config = dict(
    n_layer=8,
    d_model=128,
    n_experts=8,
    experts_per_token=1,
    d_expert=320,
    d_shared_expert=0,
    activation='squared_relu',
    moe_layers=[1, 2, 3, 4, 5, 6, 7],
    router_score='sigmoid',
    normalize_top_k=False,
    routed_scale=2.0,
    balance_loss=0.000316,
    balance_bias=True,
    init_std_router=0.0218,
    lr_router=0.00233,
    vocab_size=14450,
    norm='rmsnorm',
    norm_eps=1e-06,
    tie_embeddings='early',
    optimizer='muon_variant',
    lr=0.0153,
    beta1=0.95,
    grad_clip=1.0,
    batch_tokens=65536,
    seq_len=1024,
    train_tokens=293000000,
    steps=4471,
    dataset='wikipedia_en',
)
Below are experts of layer 2 (counted from 0) of a mixture-of-experts language model. Rows are named router (the router's row for the expert), up (a neuron's input weights, with its number) and show model dimensions 0-127. Each number is 128 + 24 x the weight over its row's rms, rounded and kept within 0 to 255. Numbers have three digits each.
After each expert's rows: "gets" lists some tokens that make up at least twice as much of what it gets as of all text. This comes from a sample of Wikipedia text that the model never trained on. Tokens count by the router's weight.

# expert 7
router:095089165120133103181107132178157160079138129166110115130124170108102112105124156089136128096114145103134079162111149131132184103104128137135136143110118148075148119130131120171150108125142151142127088138124110089093140078134117105146091156097126122155122141115145163119109140149125110107128136098107112138097130149157087154130130103097167149141126134119135100123140171150090106137109
up70:134111097125108107105123127133133080172147131146119137114145084172127126116112105153156122127071155069139091170102197160119143134124137108133138118076122141103140132117127123126132122120077151185120113071118110083145130116137140130148130098135136157124148125134097140126143122131140097090120127105135134109120136132133127190111144084122152121084115094088118105122089132109106149157125
up71:155109126121125125123115085147153141098092081124130136131140112091127145159108110090132138094120120115166088130100085134135078139134106103118133166142158145134126160113119119120132107109125140148148110163134116141135123117106086107123089122061089147127087100150083150143124135106119119106112123092109133167091153170115082139156113138113143166173108101126120122148076141088097133142156
up72:119134157165140119093109161127130158099126137149133113126117132103151089160099162125129116148104160133056177119126073137163154160103127135113158137108151174159124132145165112129182143103126108173100083098131158144088130115095104073168133138129127134125130132158149151073099137110138127136132145146114140130097142140124117102109139160118142112120126096146143116155134123120147165161137
up73:120139135119150119071148125107119114148124137116162138134090130110107152100087120134118097118177133123094118083123079174169134111165110104090121110092148132144074130150095115135102117134133134104132129105105137191123122139165137148119121093125130145148198145106101089111100158107119100147139124115129121120098133108178154121144157122125115136133176112124117147126159120157166168104135
up74:137152122161120130178159127126161130096145128165089135113104118120106149174131107134113137127138146109116123149101107125145079147126157093086106154108148135120134146158105136136156122087107131161116151180151121102154138124111094155143113126108108163115121117125093146103117140148144156129156110164172144169098140163108075099122128151143072138086117151143134113130096153170161120160163
up75:097120102119110134142138121125138129141138138107131116170140127089072129119079122135120139113136090068128127083112156109106179136163113131132107108152146151133098173095115110147158147132060111154139138133121098124134113102157106146161160108137121106159135108156136138134115144140171090099133113134122131140052138120137109135155132162147151126129121144133194109119175159149117109109137
up76:118105126174073097109142136134138141111160140140168102106166165144121141133117104128122183128134121135094139129126101163136164136113142129123156101127130092150152123164147112139180135125128116114124148141123134088137129172119101145113145153115143097110135118064082127080080132135149093129152153141125134112095142100152128125135116107119065128108091139096117106169185119164128117113141
up77:132124104135120131131117135142126120112139098145122124085103162174125147112120149128154130105154170148088137113120055119147148151121116093147148119133148189142145142138088082114156112131097115091133114129137138148101168157101125161141151180122142120090153100142151140131134130147115165104138133104098158134147112091081137153100114118094115136080120072142136128141178155138149101134153
up78:134085153113082096104104140103168186121134170131134135129133159092098142131134111105133129103085133122141125146137159123151157142110165131144055102113130107135150108098175126105140105161183115139120181184106129118096137112126091139149158127131141145135115120110136119133118116154104154103113087140150114131116149137148099091130179154152137130083121160111155146140124137107128104110139
up79:132148130129188121142114133140121110143124128141084116106129182119168117100119105128092117118160104139145132137109161104141126109146134113161147132116136142113162126110090117155165101148112119118126150119131085116124130127096115155141133114178142137134103175127118112092088126126150096117104188134132139123076119129096140141156089051195146122115154119149089117125133148160150086133111
up80:124153143152167106126144160110153117099148139128132117126077106146123140096131149096174156144096117125148121162160099111161104140155135170133068126155118129111143126131113143074112110125128130109116114120151138109088086124155131128147113140108098088122131125196113151118115120107077127150143092111169065146147153141147120149165135135120110114109111126061103150108129116113140160132128
up81:181115137135112133129127139145095127096125123128133179134156136129114103087148114138120071162079084125107125143129178176141106124156107123128150162140151129114143119123084127159112153113114111122164168163168164100123135085153129100149126139148148151090126125090135131137082141109137107135129163130149129140157075149113135160134103108114153100093140106157112130146135094110148084147106
up82:175108126092134115118136165106124141132141135082120119141100137145140116124116083132125140157106139139147134154123127120141144110144150109094143145143128117122101080114139150115130075118097134170125139115116117109145101118118175127097151151099096125081065144156101145143139177129138150116118158106178134116109129177175070158114103139159137132094110139146086158086117089157123141124112
up83:116163138117100141134102111139123110135132131079147090109135149102089128135132124092150079121148111160099164125128151116214120122129107096118098109081097109131136112160112117127142144146114135159136122096105109141118158168127137118127140088123158126097138158113120147121123116114138106130118118162100166125119125119147135119151166128159173142108078185174127111118133188079113136125145
up84:125171106152144157098137116082123101123111178135108123154088124128126138131133110084158118096125123122119064160137103120129128128184136126130125142130110084177114167171114100134104106134128127103093139134141102103112099140149141136119157115135132154081109134106112097160149097151127090147125102101115122144124148088114138084188104075165146106099101139118111143127125153137134141142096
up85:158126133110181090143145145173148111110130116144160114146124135168142159104140125134183140102167137164112106138121146165159112186152142156128109143127112119093112136140124164101146161123115095097156134117104117113167145117123107170115113134130085118116114103090157112116119131161117129140114105115132133093087119163159140156112156128081122122151127147128125086154110135105158170180168
gets: "-", "s", "ic", "|", " t", "ism"

# expert 0
router:155110134093117129145091158119126143101159114170108152096078155098070152097126115101130141164142128106108113169133149169140131110085129154133145121140111185113120102119109108130137111184127169130164110169131119093105135128152126127092146142068122131152112097097124084108128129137147103112128155126079117130134128148125115135152131074100135119111155142095111111119106163141122104115153
up86:127114127138134125120110150150153109121139138145106152160156140098156156142101163071160105118121092119142088134118094151154149093112149122144168048120145128165106109112102138165098132135100151097147173104130127122123121121146133142162133142161141114132107164133152168107121145154143107172126139166138148137132152171100075127161161134122109140166161135157154147131156120118123094128093
up87:130124159104052131186086100125133138080110136109131175128156146147165138097124103095080135169111171153131125151120147118076157108147132130148138131126132156149139110161137114103138129132139112137165113085114141125132071102109138137121122129173138112117109151115115148099096182120133137134141147126136125126140098106105132120131118120093117159138167156117154127117140122159115062150108
up88:105159140136167106149127121164141119107114106137107115134146126124160084115106097108142088100123159095136105121104098124127067121138142124112141120113103153082133118164128163160125147132116123160102177163117119171152125103161148104141131095180148125116164123097133149133120136123114137100102078133154065134130068127147163122129165130098072157140151130125121143130112134112143116116092
up89:144098113115099112091107146109112096146128101161151129101137108094097141134087118112161137162134148138105111157164145097074131118088121094149121125072132129106137102143142104152133137088136153133129114113099089127132117119131125140149125123164130092154095125065102083150159117121144164139139124182112140087117168126115137171135156126145119142131128166165119128137162163145091094109150
up90:183092098104130161081122159134096113126180138155060134100127132130151110122117127097157149112146086130097129117126129165155138149134092142123113150162104078092133102109118171130151126159123102125127139119111118121133134130123115131099164080144116131131114107088144116129181129127121063150134121112144150107139131148136143125110099097115115142082107147155126110097164085130145168133139
up91:129110119146167108144103175124100144133130088134108151099122120119155144143135126173113156102121117118118167133109150124119110141136117122115124115138109151165141091128068167155133131158136122143137107145141149137122177132147113128064147087068130129147124112154130099123103167135139106145147171106142109134156126176153113101123134158127124189151115187130152106126085154099168110112144
up92:158119108116106098091131162101134129150078142120159150134079151109115127119158132085120110141122141123108105101185112082116174123125139129133104161142151130108140116128130148134119116142109139135105121102167112118094103108105099110134158093149107085180145131127089172138090121132127111127139130126136117078151134137178126140145133095158166099080129125155146169149084164154114113109112
up93:159163107135140108127110113148103149124100082147111174154100177132125135137114080088151091157106167117125133124141114096111092157166106123133150120116145124131140123088135131091144122103118079150178129143147148104141116121124131137074123069149151111133099113114104142165099134132082132135125116104136140118157128109124094109073152147120159140131167126121125139089130124121090082137162
up94:109160138093120136128112119095131092112094126116128134101124144097120135145138152182120134117162108139116130106114154139098171165071129158151136128066124136091149153129156107127155169163123141132139132143099121137098108110107123126177086100120200112110140135116129109141094125154124143158117156118133128104080163102148112132151186131057114137124127119122143116104134161125155123119123
up95:170142082139143130143136130118133138100138164152122106095130162066163129166169129153117123119134139118164073124142119125124158104151092124139131131098134141163154102135139130141139114094109103113118098090113113095118082087138107140116167129173136138163103147174115169118082127124104155118103138135146091099093098144109110162089140128098124149143125135136106143165122186120146129141134
up96:103104119108112110148129169143138131113100195133112133135116150103157114183128141139105144163097100158194124080114100124153138107102139106143127136121121156125124093130137102114099120122120154098113154144139167131109110134173136104152185152143140133123114106151140100117108137138115161133125171129157089063168127120091094119134141120127138115109123153091136092135124129086150084129111
up97:111171143109132126167127180164118131144123110162149116113125102136121150110134144140137132162111149187072102151135138156134137177147181168164113118135119152096123121136111092120094162165174142154146111100138147098138114127160150098154162121115122166121159113153135117137149106127100167098158168135166146110094095116140129156142136128095127147134099096131160129141128081116118125114137
up98:112111089150166166134116148118147178158180119131133099130119165128142111103154097109111127114122119131116150151135105079118114164109158144143125130072171101116128146115127103153153149147134117128149093083152118131090101157099113130147148122132146160111126123117083144102112153097157124147147141153110128147116149109155107105181131088133154095091135134198147080154120108130138136125150
up99:102173121183155081090141126126125119136143151097134162159105099122082099107131152127144107130133109111106152116130124144139117118125152152104123152142153181146104120144135145115190104117103150101133106163161135145138141099141111104101124166117174131134139078126124121132157131126113098145139138122145131075144181135176114109143157153164105122146134115147123089142158139071100126123163
up100:156102118080148126126160179118120117142153111111130114051149110172137147151141172107124078118154105113134144099107075148114114148122139119138098070124150109125084161127089110129097121097106121129139141113128124178135128092144151110138110125131145149154128156162121165137161134157126106130106095103127128139138121131129137152152112154169129165068095099117140104124160121133143138149119
up101:160166139085115118099118167129169134134062150136146132148095139165150099150108137138116103122112134094156136123130138126150137050156130125147123127123153142112134093123138126124153107108094142091113130088089152115144147167108158113127135137136128117166140146128123116109135138114126117120151151149115126067169131124095111098159172055141125103134114145067138102141112121122102108116105
gets: "20", "19", "0", "1", "2", "3"

# expert 2
router:109058135157119128145095165123123114104109130170083160126082137139115150116126109112137123135143124100110147133104153149130135110133114144132093144112132145086131088127096172158127119180108143133121118156147115120102174122174139108103147156050099116149128082123109091117115103117141120123170131116136122134111109162134104096143128087149114121146145146118104141082107158161095159131121
up70:091140121124125123121151144153111149148117100154074148133132120147093142133136090147152112154112125096134114152098180109161134116093178131169147079140161139137113121116081136111123155135156122124134119131086105124127133121135113116129114126129122142120162077129121142119137139088139142118138183156141090159162082101143188152112133104119107102082118102124118138115136128050142134155158
up71:139132071090094113110150135145119134119136143149077133133149087130099147158141103116134132100125154117148083115133115142116108177135126112151110135137119133163092159126104143111134151148121125161133086171153128125151135122122087180139134110112133158155140139168127120138159106122082117139079111097105156132127111133084151091147113087122166154183093096131136101076095117126129146110124
up72:119145115091099143124123116125165136117122119149154144138130135131128124124087104126144129092142142135106175109085108165164155137117130118126153107106097116141147096146124136181180164114137137120092127110140163147127087102121127112157108151139137123136117086108106138080083151124161133113103160118104131090125161154204153088100098099098118125144104160113164137124110112127141167171149
up73:171123131130196101109104173103130114136115149133165132167141116118089137116092151158162072129127161119126145102123097138144140123170133114088182163120155120153095109104118131175145134124136161161144110137162143177134156149161122107078103154117111114115172144127117104107133136085123112122157166128120122131129131107106120126138144122120113110166120134119102181138130156146140152139159
up74:127129097170081139133128174102143092150129149122130096122130115093112131127144150117084153096134122102151127163095125146109103148106143158096130152110154135098115088171115149140138100139116111157091138187118155153107148162168128139202147123088128143123120076131107084135135148157148127144122145151134141181107123140124128144092111157096101145105112149107145106149151118133103134150135
up75:060164116107122156103127101118144154121154129116096123128160114108081091130118144139145124074129142105161146121106161108160125153186130150147127124150169154117127165077091119148137156150135103142142119139078123120132142091092129120115150113096086150136097096132130098144145134126144094155133123141091083148084107110123140120153123162155131117103130114118193116122131112136139119100119
up76:107097151141114127090101124111155118101090091132118128129119156127122119141155134091167183158182126143083147114133098161127122096113111156079137104065111160122123136127136159112134138119127168140122112127160130090100140119138102107159151161135117086162156078097135162117101154120164105122126153131116143174145127109159185141127162122156120126122130146121143134136156096142146127145156
up77:098106071110091136150115110165082082117104131118131129076114128121148123168145135144106122121142102136159126135166115138144141125136133167121124121155140116143183132100121113120153091146103123096125098099110102132100136176070139135165165154110136130117087110144118123111083111119119109126095146115112140129125178117130154139094151110125145156101134134117110187172166153093145101118127
up78:096115164171095109100115134138136163140093162105095116079116139111104109086164105125131104139131149119113137148104169087162148142098145140112104121104168155100152133106163135140118122099125102117109167183132140114112115078127085133103178135121102146145083095129114115119133155116124123075152113143112118116132148156173167118119144145138127129074144147148132157134111101132134104150131
up79:145101102105151131105131145100136140129142162123123113120126160129153135114101142154142120148127115119142126144050130123111096126156157112149115107117123170121133126134123129148141104089135115087154146131140130146094109069142162139164142099146110160089080173111111128120114145125171128115118180144130097113105118115138102137127085128188160138090179125119094143127135117127202122134099
up80:124140149120113107082149117120156157160180178145132158121115129138131151107147125162161152139108103109154127125133110110121103148104147111144071109126153119120143143138106101091126127121135130139117122113168103106120083146169145146146100162070088130139120163130116140105106168182130148150120086177149086124104139154114161124178145104147122115105107121120106130095132097089143127145160
up81:159153126127156116148129120119095133105118134117129158118121132147133084086138105139133095124103137134102100106137129145113119123127094126122145146113148135091115114105124154124102144154091144157143141174073078160108169090113137104119106149145112180162103128101137102120105126120165102130152121136141125138181078152122131149181122098111179078124110108148086097136169131116084120134160
up82:183119131100117109116163224098112169133099134151121128133146132133138101126111118101155163157101099164127151101090163135127108143141110127099147142127149066143128094132099098108111115087085148143154100132142122137119139112134187096120163120120097121093128123170125131125108152143138124136129126094153121124119149146148080115085118154116094119114119124130148167150110109146115145135143
up83:136136135095138113132146145161148148130088126104141123175147149126120095168118117140125063131119155096148140112145109125150099130137116110145102103126117117156106117165093092163153132127121128150155110135110081140090165115172116132109105123154127115095150147133115120117142136141119107097118092154109164104138111109127097110151166163160159129111097173176096089082128145096109074143101
up84:145127065123136160070112159110128105139141145157132165122133134130152134171113122113124141112122158138120074126055138123124132111112131142129093127156139141170100131154121176155124145154114125107127134112088106132119124128158177116181106113074161118137124104168124113148115153103123126203129139066142128153118161151136125108104123136132148150125116111144111134108106115138114096120108
up85:133139124109165055170097124129123107109081100108150100123112154154096111103117147134135125071139170129135090157116160125154163163090141168160075145149145133133152152119127129084168154133109121115148127146104115126153146136112147142073111144121133124112116133120147137120121124152112149193106107111131131092126109125153130131141131121101148150153118181155115098131114162123131134149173
gets: " the", " ", "–", " time", " first", " United"

# expert 5
router:125094128123104136155132184162113097105132138147115119080111145088108154119119166099138114115156134118114117150157124162156164122135112156144088138126130130121121120152146128156118115127147148138141071137131112090148129114148083150121108127096122116167114114083099115092132122122139081116114129092080086143094119105147068113161116095098154153097144139085113105088157159148121111141149
up7:123142104106158143119118139113112135159131149109134120108145142115127152128113129139088182094117093121115107153117107124139153130114108125158161158108147082133146118092125093192152092092161157117172139177120109126133142079128169132141144103136109133094116105138142156136131133119126163138173144152110060149132136101119111131103178166132115123186139122137179162149134141145116111105126
up8:142120134124091140176138115141141106107143114106112149113148151149133125131075132128100151127117121153122097178129126110130126100126045134125121139123073130143165144107130110175126103164144140174128094085149105161148163130147163112088112118128138155100086122132109137135129154147131122116159141135113086127133139121168118166099123198134127091112148147092133125119098159125131113159161
up9:121113096153129133114102122192133136133140109146158167071141155174116108134109110122131130106109150142110132177151133104107121107111144142109117132117136135174111121125123113143143137140138150085195152102166053105131098133130111124122144125165119118158138065166129135138119096096124124115131078108121127140090122137117115136104081137166137109115084096172127112129148161138132123133120
up10:121137121129158144108107112122112135119178159125126118110155142147136146142133110124114124136097105160102092166145103119107102069137100125134145101064186063152127141135130099134165126160093098130177077080142117105146153144113138132146127108148136157140144151142140120114153135133139092111133139174135131131107128157148160124135141147125175179095118174119089126130130140097122126134155
up11:117151176159128153120068144072146141092134137127163131085170126130087122126143095093132092141113118139117133111149146144134141148165146128176123100159116118086088135129154130129136100151100153131188101150149125145147116100125150136114136137129179093124101138136087098100134113143128118152103102139106102147151134121128091146152112128106150114140142125136189128087146131113127081124164
up12:073139149166155178181136079123117142144162149161114086164104114150112147151133133104147102145146164101116074135161134127118132110171099136111142099115140146093130102143107138152159124129130134159135127129141133184114110154135120137167100108120132166114131128105131162167116149139128125145066130136131090122130172144103133152132138138159139144136161137151131080083120134151125087132119
up13:098114075140143142115133118110144157134129121112089135056101118136147143076159151141141139174133106122142143140123120086136104114150157140112121159096124149087119108125104159114104189151153106164139079102129143125106092145151110126113129157118133159122113089118132133189153163139142124149174150130112140151102135103118127188145129136122156156163130136141164126126113111158136094134106
up14:091142187116131122086107143130100120169136114114138091155129145091101105150122139067090087142122152152143147147118143135090085118124154119173161126118152160106105147163134130138099132128166127130127125132108115110155107139161081111097140121135139107148125147112085092140146136126104076120118132159141126118168135119109106144129125090105104088143093097127094100155137171148092111118152
up15:133117159142117144104130136141138130140131106124162147118146113148175152103167116157105131187105108152079155164119154138119124126184095175167138094089109113128109131132122141116072119150132118123137090151122116110102140127137138077129148158060084141123121136125159087129125122146155117147082080095136154142137126144097132138122144135102116111143155121096078147115148113119161115113134
up16:136169112106161121132097172137121127130116136255140078135095110108119140131137052133129136082117090168162142093113110113095135134123121102131131143153138142106137131121101140106120136125115122150127105104116131161129131136089132123123102168130114122113127133121144156101110125125143146144150128114120144128119122126132156148152134138146108150121112142150135129128158084113074114094101
up17:160102138103131086145160131122121149116113159144119133122144113141171112077148153160160127106146134153129120193137106117108105091158117157106134154133127109146128096143146146136147115135107120148123145125165134131109170126098101080110144141190140145146121108157160170110110127188138098139103162132136105100162133112182143127133158123141128163136125099103102130139097147136122084093082
up18:145093141173123096152152154119143147118140134133172081125116137155130136084108156145150117160138140157134179178144150106123121151131150145123115117128110145153173130150140129075122081110192164136182120120106166113150126130139137089130121124109125056112108148126109144139105127133122110134137124133105143109158101129155072093133140117119102142137133151115092143152109095121164108158136
up19:135104112160171137127137117157205156168116140158148167154149155158112154105105145096166117159124156106096130126129124154144124137143086154121102165116145117139108153147090109113102116130135075117119110140127094119132155143124127125139115146153117157151154145140158138163132120122128070125098106102106115113100160145110161123134066121089141159117098118136123158099183138146138114146138
up20:147145140113157082173146098137129180177121149134120098151120087105131107137113138132129087171118179092139164110137108129139129131125157138094116120125123076113144160094086126137109129097100126121139086167129097117128134125122136120129159142111121139148151105126144155139158090149046108124128143133135088147156146124171134144135120101102134149136122114144135109137161193162129120131100
up21:107114128106123098148164125125121147098135140144142128170131123122090120096151097138166154099143117136122104098172125137076114123129123115144139132122132142136152132100125161196177140108144129135179103138132102058104138067096075142140147120175131108121121095096136107139141147163120128150161109135159138128133146116136147120158140116127149157126103139122148125128160134101129084117193
up22:148135098144147115142084146160148116138097072135120134100138139126108112138109128133123121094098158132128122162132128126131135140128164114127160114139110148141132118160176103141092130142160122124087115146133115158143092176148126139108168114149136152132109134106136094097094109144136167123146106139061135100141114083174046122139165128116152122106167137103168143142118111118176099112111
gets: ".", ",", "'s", ".\n\n", " In", ".\n"

# expert 1
router:096095133137079108141112183119139137107145141160131084105065143103059132087134119130153094182153095116095114126102144134133155128091133188141142109111124170093118128135132110145141114118139151139132095116117145127105136105145147144128170129074140136135143118138112124098114145118123124118163122132126108115112147136147091137121124080110142174114123116120140125086093175128137088158135
up23:118147151131124150094157148119147138143110149141174142130123095146140100172132144107131143143140132139095096177161129141096164086170158128148098150129103151138129089124152080095128145121176155149109126090155121113129148102119098133135083109134110125114097112090118125085131087096093085106092160152130110153139117122146162120101119144131128150071127125115128126136087181111132111147114
up24:130135158092180102100093160119113108121155109143093089145099106155144148104131116106127155144136120110140154137089140147108106158158117156108120104128186149151112106108140145163142130132172135167118132138132159145155183089176153077154105153165118113144117116140129162098135132124153122115133139160094136140136108165130153122107137114183098164097128096126142121132142132114138095170145
up25:137135159126099152143143112153122145129133138095129150125153160108171109137092143110098119126134110111114134121130102122162109148091135175125119104172139124130137137133118110117109100169148122150167121140104165175104123105107131098153137143055125114125110105068131160166091071085098159099134158095142123091157099107112130162125108116113109134100122105170125104109136132113106114161162
up26:097074046159123156149144163154120139118100104122120155142127090141095101109141104128083143130132123130173120118134117109126133131127133192120135132113078148126122141140117130145120139147137145133104093109164152127128111119156134148157164130112129178106110090100128148150074137132169175142120131092156128144150130127155114109156117131120118167149144138125105155137101150167084095097115
up27:141113172206065145127133129118112131150145145170133107148102116095138105117109098129121121144138120135126134112116094086108113101142074132125134142099143158100137143151123124133140113098109153111118122119118164131099165114118147130141132097107103121178128104110119146134149125149118171112145169080165132138111120157119099086127108138200197120119108159087139131121115114134118120127151
up28:135112135158181138117096116165151149094181138136145138129165119134090126105166116146112168132147131160102102128147107152131073112134129103144112146119127146099124097112155110103141167124115128129089153128103149097110156089142125113095140131109147111142118181107088143108129134165147142146121134129122167133124145151146157144127124147111113181132114089136127081188161129166071129123107
up29:120081146155136104098119115177144128111104114139119110169109113110120139143142121157147164176118083109118150152141102084116145105111146110138168119091122130114128137104184107142134159124190131117193094149132094144145134118106150145122153154130109113158118163125138089155115146125130119107138145123120090103123109106157156089169173137136129146133165086108143131141132151092170109137126
up30:107115128098090079087147171102107122136157176112141095122109152138170124125104114149135136100125170137119152120115129155093123100107133092156093099135138112135085129144116131148069119105090096143132138122133123150063163130138102129165120094068182093180125126097133109096124129116121123134103123156137122144099140115142149119147156121094133146157104110112129135113126112118134132165150
up31:141100088127132106162054063148126105158161154153155104110132120137128099109105112143163140193136147123133134128133120110104110125130103101140090137132067127126147135088129146119127115111121138109113163140156140124152137128121119103139143129109112125133131093142175132119117184123160130149118132158134196128153125097130102106161121114117147147077156153125142131162123131162074118136106
up32:125141116121153154119166146159152136160117191090148094166125161130091112072151092144158125111146115145114097116132120100109117116127100146124158136131136126146135140087168126146101116145150145129175134164099126110117127128154111138108148097112136105124127133166098139160147152171141131174132123101092108129106160105131156140085134106120159101156146112077121124160160096145096145179119
up33:101165100128139123087164134135159129133112114164141110112127119153115122106165148131153146112131163091116123138102136153118090133085155113113142159138151135153152145121094133150109064095126185152148174090158100125123133142145148091179134169099138148085137108095109108131120165132090103157121125126143110118129083115106138118179131131094139155108129085169128126126098118144132141134099
up34:171148136133157111125104164121121135163111134114140107169113158134092120128121109127144136083125088113113129097097153082145157118141141129167145125072114157100121117130128156094154104148172111161139144154166139152148140171130101148131096129149153145137164122113088130101121178126121137161111102140122141124155133185137141126143122123091128177079097136103119126113103150136109115115192
up35:058115112117120112106146155132143169124147122112124115099113120099146158136105139110107161118170107121176150109123102109121138115082130109143141132138146179130162102119118116112097094151101120175149126113159142108146086117120108114114132171131148151165171090111108112131160147133134118104159085063116124123150161097130102106121137128143151120131105135183117152144083118106101166128141
up36:096072112141096130133100137138122159100088105112140098098143158111117101101116112115130149143128135129133106153138159130125153129150134109109141144152136092170154103115106079107110102142112149134135122132089102141148114125126125133091146097158127114136182088087173142102142138123105123125127135127148098142155103135096133141182116128146157103096121084117138152155169182166171182150145
up37:119089142120105125150141145117152095086127148148160090144133127107108120137151108109130161158119087123152111156115114094115133143129158146110156119147088145102135127123142144151121098112123115097165087096151162110135155092137151066155095127068149083146132134185149160112124136127123098137161140134144124132103118076157154108115139129133127138130084133071133142124090137112159103168125
up38:084100134133131117157080113131159165133168132138165089120104139109090124150147128118136093181095157124111129166154138176137108116136154128140109115122132147111142120137143120104123141135137121132139069105170164158149096101123158135175144122099106143122134082129131068155105161153126128154121088121129124134144086174152137124119095116079126100106083113103109120116110138137096126146110
gets: " |", " |\n", ")", "\n", "\n\n", "%"

# expert 4
router:094063162138125151168088191195153116109143112138135141127074163114130157123117125099134154135117105079101108136129174164153134125075106162113119139114107146095171128148115130142125088131141145124151098171126126115122126113157094130127152150095140117132139098137123114114144124111149135147141118108103082132123120115124098098137114119103146133127166096122117097103135169107086124120136
up23:134126156143134139137152115149104121140115156144123160138159096084124120147152078119124109092124143164139156172120142142146158159139133141182114136085161093133170086126177136093101142104138136145114088098146138112142103149122100099132151073179103110172134147149120128107140131124129094102158117116104170132121124095145124112143155127091139112156143099112114106126109140088103090105154
up24:105120128086129139130107135139103117139109061103153096101152106118099153102151133096102143187147121136153122185137075146124137145146134090145157160161119152161111157120104146172132137145101129149119133125118100148154132093115115110169172116083131101123129125131119121162125105159134104087152122112100154123140132181140095115146159133127142090097106113108147179115122167135121111120130
up25:139131111073077183142154129127131134107125145096124113143160114128176159128069071103147139140130146154139137132107120128115151112113157132113068145166113143100154121113141089100157098148142119147107119120092108147153145120124106112146091139117093122139112114117104088090066118138128130146141165119125130108140100120128141092140150107090115108151125155136075087130143116118160112153127
up26:132051091138100123158117122167135119132148074185078136124061114132115112132121107121126119122116130124177136132140135124157171131127152150121130119123077102122157148118106081107108114127100120143132094117108110090097083126167105100120110118107113139139157139089141163102135117146144149129136170122134123147099122126110135094106078137097096145117166154115139128128120120100092120117131
up27:134129153162140106115147110143115117156080098166118128141145116091155114102167128104133121153118104060094118151088115112124144135128075133135105155123134073206113146140140129160102144104085165128157154128121178132125167131127155162151135128106085135139123111124169146108148125140112144134126122100099130118130094165120112101146125138133129099119154128158133117092088124127105080129144
up28:134151111140173098079138121140103132115163141124122157095128106105136087140112076089106173134143132133128140142131142165090102143078126143113118115130154168134122149177145159164150092134159125115118128119117088071118136098127145112092132114119125083092148134143089100122150099121129113117127104109141113149146119132094153141129127123108099148133138058134087086158142121170126112153138
up29:142121117145150115082093112188098149146132111159123125124154111106133122128134124144164163132144073155086106146142135088138130188137153109101143138142132165088099136145101144124137124157150116072169114197135144132131121159105091119093132100112100140125138125113156119127110143098122109139135161122121114075136130125111127107102156110095104168144152114113148135126097175149117094107132
up30:123165117113147113100161128123177143081168184160118154136119110104125143179130147147122135141105125138139166154131137158124156119102170092151109145137112113128110149124141105111101110175117148110152137110137105140114106100128160149176148101136142148107098110116130120136144128060090088126118117127103148113147119099164126085185102103116140119118118162128136105110158126158182134120105
up31:123104140153088136123086083153120082122130149173140118126189156132136123167138121131179097139117138081122131124103142149093125096154130122147086131097140132161150117152136115128135133117098158119106135134109115162185158121111143114171118123134147104140144116132159104153138130163162182093107149168155128141178126130136154141153131135157098172149137120130120115151143142160073125144124
up32:099110141165113189135122188144137131167172146105103120111093179147119152100101106145128162092158122116112112091162117109132114110143120109141116159177185105118166108099123120165122113113160125140118113140136158085129121124166117144106158124157127114092114120164142127127118134142155110145137111114086126106123147114147103139113160114142140075128138148077183123120130131116142123160129
up33:100132094135130169093137128140183120165090143109119104141126144132102145117107117116145162108118141106122145139145107160146161133136126133131086101149181110084127162156117118175115141125127125064159118154144098164117119100107159081171165085147110098071103104089131136138097142120126113105128130154106132094125126130119100119110180125095111117107105130138131097109114126101103140137145
up34:147155152187157128156121103127139101123079149120124128137121135113116094101123132143143166130126185157157134116114143120120158092120113135123151101148144140106119166125150123100164118156077103154176136187154120154143153136095106153157121152154105129174144076098124111121117115118109112139128136105133164106090138182119162116136151154129132181100107095110115137091144160122137126126132
up35:148091109139122139146125159141111073122100122106165107124117145130110170111108190110148165117134152088133129136104143106139123164133132158134136150113127124156141129111120153133102107141153113160149142146150124097144105103142123107130113142104111117130088104092142123122081110171156139107134101145116066107087091157102123095140110143117150149122126091178107146124067090126093136096083
up36:111145152142123094132090098161144172130155144142134149101127197105116116098142095078110119136108102087125118135123155146118158134112122124151153081091121124146138147163119134102130117155120172104132165141080124117130131099102164138099167112093145112135188137130136124132115121164138111163152095131152156126145123131139096104117131131149130121136133116133076159070127194126140129138137
up37:139118122107135143168137150103142090105114116123165126130122167090116112134135142085147148147128144112144109101129157122118117105125079147093105109163102105094100117151112157104174116168092125122174123098146155126128136134115113048106077141140121105111109148147146123122139092090114136125099101098101141136082088180086158108151113125136090123137125079124112122112123117141139142111111
up38:126109171146121099122122099149153157159120114166150081124112142109152135158152130095137078115096153135159180137138173154080106114096145136144129132143135146110167161150155113159105106127133173134117112128133108144163149111140144146089085112105133102128164136112110103134120148123135152156123131140118108159149060140112169084129109136130149097143150133072135158121138096139122152138159
gets: " of", " in", " and", " to", ":", " by"